config.toml
n_layer = 11
d_model = 160
n_experts = 64
experts_per_token = 2
d_expert = 256
d_shared_expert = 0
activation = "squared_relu"
moe_layers = [0, 1, 2, 3, 4, 5, 6, 7, 8, 9, 10]
router_score = "sigmoid"
normalize_top_k = true
routed_scale = 1.0
balance_loss = 0.00755
balance_bias = false
router_bias = true
init_std_router = 0.0194
lr_router = 0.000794
n_head = 2
n_kv_head = 2
head_dim = 64
vocab_size = 4096
norm = "layernorm"
norm_place = "pre"
norm_eps = 1e-06
positions = "rope"
rope_base = 37900.0
rope_fraction = 0.5
qk_norm = false
attn_scale = 0.125
tie_embeddings = false
parallel_block = false
init = "normal"
init_std_qkv = 0.0395
init_std_o = 0.00844
init_std_up = 0.0395
init_std_down = 0.00844
optimizer = "soap_variant"
lr = 0.00684
beta1 = 0.95
beta2 = 0.98
weight_decay = 0.061
lr_head = 0.00648
warmup_steps = 200
schedule = "cos"
final_lr_fraction = 0.0
batch_tokens = [65536, 131072, 262144]
seq_len = 1024
doc_mask = true
train_tokens = 624300000
steps = 4204
dataset = "wikipedia_en"
Below are experts of layer 5 (counted from 0) of a mixture-of-experts language model. Rows are named router (the router's row for the expert) and show model dimensions 0-159. Each number is 128 + 32 x the weight over its row's rms, rounded and kept within 0 to 255. Numbers have three digits each.
After each expert's rows: a language model's description of what the expert responds to; "mostly gets" lists some tokens that are sent to it at least half of the time. This comes from a sample of Wikipedia text that the model never trained on.

# expert 17
router:121172170132073078121120124110175123085218185083121110091120167127080142134135099131111171108138109186143119041123158172118094120128157131145062039122112089155117159134095132118148153078113088124172103177118105123128137082141160117125113101126155103132067252126137120098086165112122153148132105172094144169141141189100123112111091134084098145137091103110176137142122100106101119189106127156142144153126164145147174129113099064134129143117120107148198166117113126132088083150164108
Section breaks, headings. Line breaks between paragraphs and around wiki section headings such as ==History== and ==Biography==, plus sentence-final periods before a break.
mostly gets: "==History==", " career==", " ==", " ===", "ography==", "a."

# expert 46
router:079147155150060141126135108098141078083139091104126142073094150150086119088130092139130129141078103104091039121196163123096155108131165080172120152169132120126125144159163155112113115150124087157149144152105150142004122139133160132145098146152120087114069137151125174120126122094113133163103170167104119131135111149144066108073118120144071202133122112152136123157075095102171098200168171148071150083172121169079185104117151107151090202155126131129153151101134158150126145133120123
Verb stem fragments. Short stem pieces inside common verbs and words, before -ing, -ed, -es endings: choosing, takes, targets, moving, failed.
mostly gets: " mov", " tri", " fail", " post", " scor", " pass"

# expert 11
router:075167113174126141087121091085114135084186059098161093138077095159143119189148128125154087111115094113094150140115160132125070109104126132221098113132120119167067177172147083135148102157125130118135185134102094126142099093103116168175128185143135114105107127157154178177120134098077165121106156156194192161165133124132165064114135119144072154183112078142137099103108087136163118139094096116171156159134155098153130159098130132151112170094089196143148091113065118130163105134069119
Determiners and possessives. Articles and possessive determiners after a preposition, opening a noun phrase, mostly the, also a, his, their, its, 's.
mostly gets: " his", " their", " the", " its", " her", " this"

# expert 1
router:169151171181095101092102146127139102095127142104148126125116160211119119169158169131123108093048166132123108067140175160156102152134199149145101142154095149110099122156091046135103082131076103111166150141153126136100088127127098083158090081142063087083079172089140137140083164165126132140144100136150183152167076112127105101112096103103163100138153138200151135104078091127133130142108137143151159059134090156169131065084177115136149153110122158106172175139102108108148146180157172
Past participle endings. Verb-final pieces completing participles and past tenses, mostly before by/in/to, such as culmin-ated, enroll-ed, ele-cted, used, found.
mostly gets: "cted", "ted", "ated", "osed", " used", "ified"

# expert 52
router:082152150114116095183121133134126068130144095102128121124069203130180127162113112161096174083117158159157108127119150135082110179093121122175089123162128073191109196124093104118094137164156112150128150150205155143043074139164081166160105137191143112086121135152112086132101105128166174130115098118167145123129120116142062156081122076106089114161117164111130171137114095151126137163124118165118102083117163129179169163146168113139088193129120138086126126094116117103092099094188052
Stem pieces -ock, -ack. Short word and name parts like -ock, -ick, -ood, -ack, or Rock, land, Street, often in music credits: Bock, Background.
mostly gets: "ock", " land", " stand", " count", " Head", " rock"

# expert 53
router:149168160173137120090106096121107074117123147121142148135096167141120093146101135192064120154085129080111072123113145175113103147146143129168159122124125108129106153143172038194158135148107164119066164162147137164080124170136111167166096121114093137126129132100205146180124117052121154119153081171127158129109112143097144135035094113094108098189162158098094116152095141091134171136150161175107131126149085099086167110150170123115123143136055144051151109088124167093101155144160082
Decimals and number parts. Decimal fractions and digit pieces in statistics, coordinates, tables and times, such as 43.84, 38.4%, 1:59.92, 3:36.
mostly gets: ".7", ".9", ".4", ".6", ".5", ".8"

# expert 18
router:094167091098118097119106111104140138118167113091150103179099158185119114145120142133099125142090175105046075100126160117144082130102123101142141057196089072127117192157206118135162087125167104086035170129111112184114128089150102167131110116107146130105189170125169171150102180124138116147175105129112169106165097167154139130086136128160124094133165140119133135184067055088102123132105109142172126129122102091151150122099082085133123201141103180110177148104160144137150149109147125
Quantity and count words. Numbers and quantifiers after the, of or a, such as two, first, several, most, part, usually followed by of or a noun.
mostly gets: " part", " one", " two", " more", " three", " all"

# expert 58
router:071149199142068126105103124135117149090117129097191149119115109121110148116127102163104159044118157137095105102176170123153159121151118133162154121212079082154111180159118112123112126122146086151064103126171064076107126143173112115134115153077146124136180154171112092161104225137156127128128161158124103120080107199155073144094125077106145064090135116178150129122149074135160088119141105135155142126121133175188132076090125129127145172175107157122102190099132095105159098136144114
Plural and noun endings. Final pieces of nouns, mostly plural -s, -es, -ers, -ations, -ments before of, and, in: concepts, Causes, members.
mostly gets: "ations", "ions", "ents", "ters", "ctions", "ments"

# expert 2
router:160133154164122118057094076070092078105166097098101150133102158179106163163136099124080132129133101132094124100123148130095125162151142085171134094198104120130112122128182164153115170103073124164133120158103096139106152112153112183157103132121110148068121171133172122187111128044120165114126130152149141092095068130101142126075148137153121159171145175098131107144150142085118124157086126168140151054136124109160164132148139147155079121150063089096141154109107244093116122168161054
Multi-digit number starts. Leading digits or digit-plus-comma pieces of larger numbers in tables, dates and citations, such as 9,317,298, March 5, 1983, (1883).
mostly gets: " 15", " 17", " 16", " 1,", " 14", " 21"

# expert 9
router:086130097101141101138109092128137065096131138147161085139120116096082154207107093153107122090130138187124111096172129129151056103123114120131089145105080127139099191141101132124091050094069134131073116145144134111139100157173187176124092110138165123112158126166084156094137121100141137149173127184139146138155121134049129142117126093103120183133137084126115117121046160102185084154143163156222142144111178071173178134149159140157129115125130154122152120071078153093156179144144090
Word-initial capitals, quotes. Opening quotation marks and the first capital letter of a word after a space, e.g. "Just, U of Upper, A of Affairs.
mostly gets: " \"", " \"The", " U", " '", " \"A", " \"M"

# expert 6
router:127164145143177098152097111138106127074167113166105106146095156127129108087149115191116101055107108095115088128113148117124113133086182107148083138169116110204128134132104144206141136196105157153076181150149064168088137155141166155124137116135145124128126147191051189124108161072159126144164136158151105137137125137129107139087138111054152125088164122185104109118103118102144137167093192152160136095148103164127153067104092133075112142074104116128119102094075105091118091176210123
Line ends, table pipes. Line breaks, sentence-final periods and pipes at row ends in tables, plus sports-result words like won, victory, defeated.
mostly gets: " victory", " won", " defeated", " Ill", " subject", " story"

# expert 34
router:117147141111125124171100114085122166128119101110154170160100144144096129160093127168077192137110128172132116113134200133182143144138107142148055139101162094174064155137170123165145103166117039098152125137101086106126113146156089098142091129129067115151114164129151121125096210104069174132114143150180208133165094142114118128110154113086138143158092164187094110111153105078063180161095079166107084128163127170096130113073151073175110204119114140133090130109111099106126143131134120
Verb suffixes, headings. Word-ending pieces, mostly -ing and -ed (performing, consisting, developed), plus equals-sign markers around section headings.
mostly gets: "ating", "iving", " based", " =", " also==", "ing"

# expert 36
router:115160203121156097108096111136145082115207130135101121105067116169134123119095116118122135150109190147110109100104143133110152174113109157116118106107055068187117189088117129146096113102105093152097091142125101122133107186190101115121081152146173123083095156172101176127127094123097106124183109166120129110142079175084138140129126076131119105153131167086096166126113057112145125150151187179188117174120132151097190103054147151133096201139129108083120169087091114137133120192160125
Name pieces with d. Word pieces with d or nd early in names after a capital initial, e.g. Kendrick, Konders, Fred, Netherlands, United.
mostly gets: "yd", " Fred", " Nether", " Jos", " Sand", "inn"

# expert 20
router:136129109130118061095084144092126104115155119088193081116115097100109135161124126168101105113135106127144082109095149132105092106082163174142164099136105066125105115157156123097125156140046177180088145119179077103108133152180169124122155135168117064140157145134098116173099137033131230175127128137090143093188157168110151139119151111131098142138156108135111173147156150122137147173168116148100087099118155122138153094132197130103052128135120161142163129064068155136128115186169105
Word-initial consonant pieces. Initial consonants or clusters that start an ordinary word after the, a or of, such as L, R, b, bl, cr, br in blast, crimes, brimless.
mostly gets: " R", " L", " l", " b", " r", " Br"

# expert 23
router:138141155187169107103121114103183113105151112077134063084078084129061143176142150119090101117117112077084150119139156136165098102106157170189146111149090119147098117118093092104128060086138157100131182153161117186115098111151122083115124087166114169116099166162174147091115126069137143136129104159094064112137096146111108167114082082166155142106151154112141145166121095116165158190161185155149142098111097120089181118119148168162095180118073110165197168074107164113166114171133125
Word-initial consonant pieces. First piece of a word split into fragments, mostly single letters N, D, d, w, n, as in n-ame, n-ative, D-VD.
mostly gets: " N", " w", " d", " n", " se", " y"

# expert 49
router:168134154059156071078117121143135134102230128066135102177160136113111128146153149195106161117113111143092157112152127131134104089092130117135119125121102142142135146124127143119114090171095071167109102123171164137111106158185131122169115152115118112101109141174124104117124112136127141138178141208161121129104100125065130125111115089074040115160201078100120167120121182121186083103124153175117157181123157172172134079127134118160125189054122096068179129082101157108092143139131092
Capitals inside acronyms. Bare capital letters continuing acronyms or all-caps text, or opening a line's first word, such as NYS-DEC, ESP-N, SO-M, L-et.
mostly gets: "R", "B", "N", "E", "L", "W"

# expert 0
router:124165189094143098148133123104134161087133124145150095132102136210101089187099182099146177119083094118139121060182154128097037170116109096131099089117108138138111143187144068154070071149098139133165146147110108170095177170160118095116107156102149161117110147116140148076085144128164135158116104156142133145096126165099158100101147139143134108153123131179129102116051087149103065189124103122169139158150173149153118149092101140104115116166085212137136165130086175093140106178137083
Clause-linking conjunctions. Conjunctions, relative words and commas that join clauses or list items mid-sentence, such as and, which, where, but, when.
mostly gets: " and", " where", " when", " which", " while", " but"

# expert 10
router:092165174161098079079079072086163112098162126122170117128129143134105123127142101205072170109107122174108108111168135146126102153070201159154155117154077132168094125107115117185096098100144121136080090178094110089079112145155160116117074133158057103103168151138120142159098152077145203163163110196115127102140139161126104146081120132125127141128124176135122133141095087070196119179132138180156127158186105138098171101137138116112071153112086122099187133091088123113174140149130123
Table spacing, symbols. Blank space tokens, em dashes and opening parentheses in wiki tables, plus raw bytes of non-Latin script characters, e.g. empty cells.
mostly gets: " ", " —", " (", " —N/a", "--", " %"

# expert 50
router:119147170150120106093088128130141088099212139163128147143106102145104181130114108153125121074153115147143099165150176135070130149125211171140084130193105141140090138095103109127090143130142103089126202144134084143123109119203169108158090123108131076104062154146173123104127111080130133167191126130073154137164112179100080140097171108154081106101142129089103155155100130103171053159113127148126072135161080120132161134129100110128111138085124186145158121084062122051185131138154114
Pieces after L. Word pieces following an initial L or l, such as ol in Lolén, oss in Loss, ov in lovers, è in lèse, plus names like Los, Lu, Le.
mostly gets: " Los", " Lu", "ittle", "ibrary", " Le", " Luc"

# expert 39
router:140137199070126142153118127119159058096108123053184160115096139164071091074139154116152085139088110105096099139116178124130150121081143154125079145197147130158082140145073058133144138109111102127111140157122114104094071124201117138148150129158041072133133119138117085129124183105136157117117097122151129150152060118093091108111157135092125131144094169155196148158113113137132104183134184171097154133159142082132197171123180108113125194099114117102150105094126154108121068140137119
Verb stem pieces. Verb and noun stems before endings like -ed, -ing, -ation, e.g. app|rop|riate, allow|ed, form, support, particip, plus particle "up" in give up.
mostly gets: " form", " up", " sec", " laun", " allow", " elect"

# expert 55
router:130166100188114108163076108078152141095175128065125091083135112160119114115127153169110140149114166177079074152133126174178120132130114120122083076168123146145136123138104095144145075157158131116174155187064107153123111166120098128109086130148147128108133152129187154175127125071154181155123170166120132089138122097101059109116104046160113146130103061102091198089144140099178148169147071155113122130169163113112163128064115143150127177130078122097092183105101129097200130132132090
Vowel pieces in foreign names. Short vowel-heavy pieces inside Asian, African and Spanish names and words, such as Shinob-i, Ab-u, Rodrig-o, Trist-an.
mostly gets: "i", " French", " King", "ari", "ini", "ani"

# expert 38
router:105163153074083122099113099108160137100168057122166113167135120189146107085133100157100130165082091137101157073103140141119145111094219078132145033125142150139165112195160149150134136062112112126175108165132121138104129093139122134188128105147120168112170154171103146116113153148157218191110100136143187089147121099124113146085105071149076129097158114118140133094128092095149077182139159174176077079156088150145159155135132128106097160146097083097106148103107092103137132138125115
am/p/ag word pieces. Mid-word pieces like am, p, ag, amm inside names and words, such as jam, Bingaman, Aamir, Team, Sam, Mag, plus stray spaces in tables.
mostly gets: "am", "p", "ag", " Mag", " Sam", " mag"

# expert 30
router:113141120157135076097101108122167099076154105169117131094068092131096124113171166199118135092106127140110080112139122169111053125109150144141132146151137069104093138115158118107090151121149146117105171176089129111130112070186162140153156202211130119076130144184108090124077153104121121163137118176122091138129160165114110153126145144170095111124189093122086135132135068125125102120160079188176110110144200185086162096114123101116074114116119193090123131061086122142134123200112121
Name pieces with r/l. Word pieces containing r, l or re inside names and foreign words, often after H or S, e.g. Ehre, Hickok, Ferdinand.
mostly gets: " El", " Pre", " Er", " Ste", "re", " Re"

# expert 22
router:112161164130141095128078110091216144095118106146100112138063168135127116185116151102160138092063152135152088098145140166134097188154141195141144099146156167202111133083115141156129143115102124161104178227176139135119120139133085155125082092147093133104070125161077125165070107138120146104155116145133119143156138095091056136125110111091101122107122126129143183083147081118146086134165103145173128090174097168123136058129081097157150178058118135108145112119126182117171168149110102
Personal names. Common first names and pieces of personal names, often second or final fragments: John, William, Stephen, Marilyn, Wilbert, Nicholas.
mostly gets: " John", " William", " James", "bert", "ford", " Robert"

# expert 16
router:159153080123066119129130134104109092128098180057115079138093090125100109119129195158124144111064128175096179098096154166133174099071157159153116102185137104146114126123185066170125149084074093135090108173135127128117101123137154167169154141179164112178048141176142139159118149063170141130115176167080093127110102153145142160139115073116155147097115134081132102137171103119108116155144132146127113091150108141122175118083109083134104187123138115140097065126109140095185182132096061
Mid-word syllables. Middle fragments of words and names, often after a consonant and before a suffix like -ic, -ia, -ian: Valor, Indigenous, historical.
mostly gets: "qu", "or", " gen", " Mor", " bas", " histor"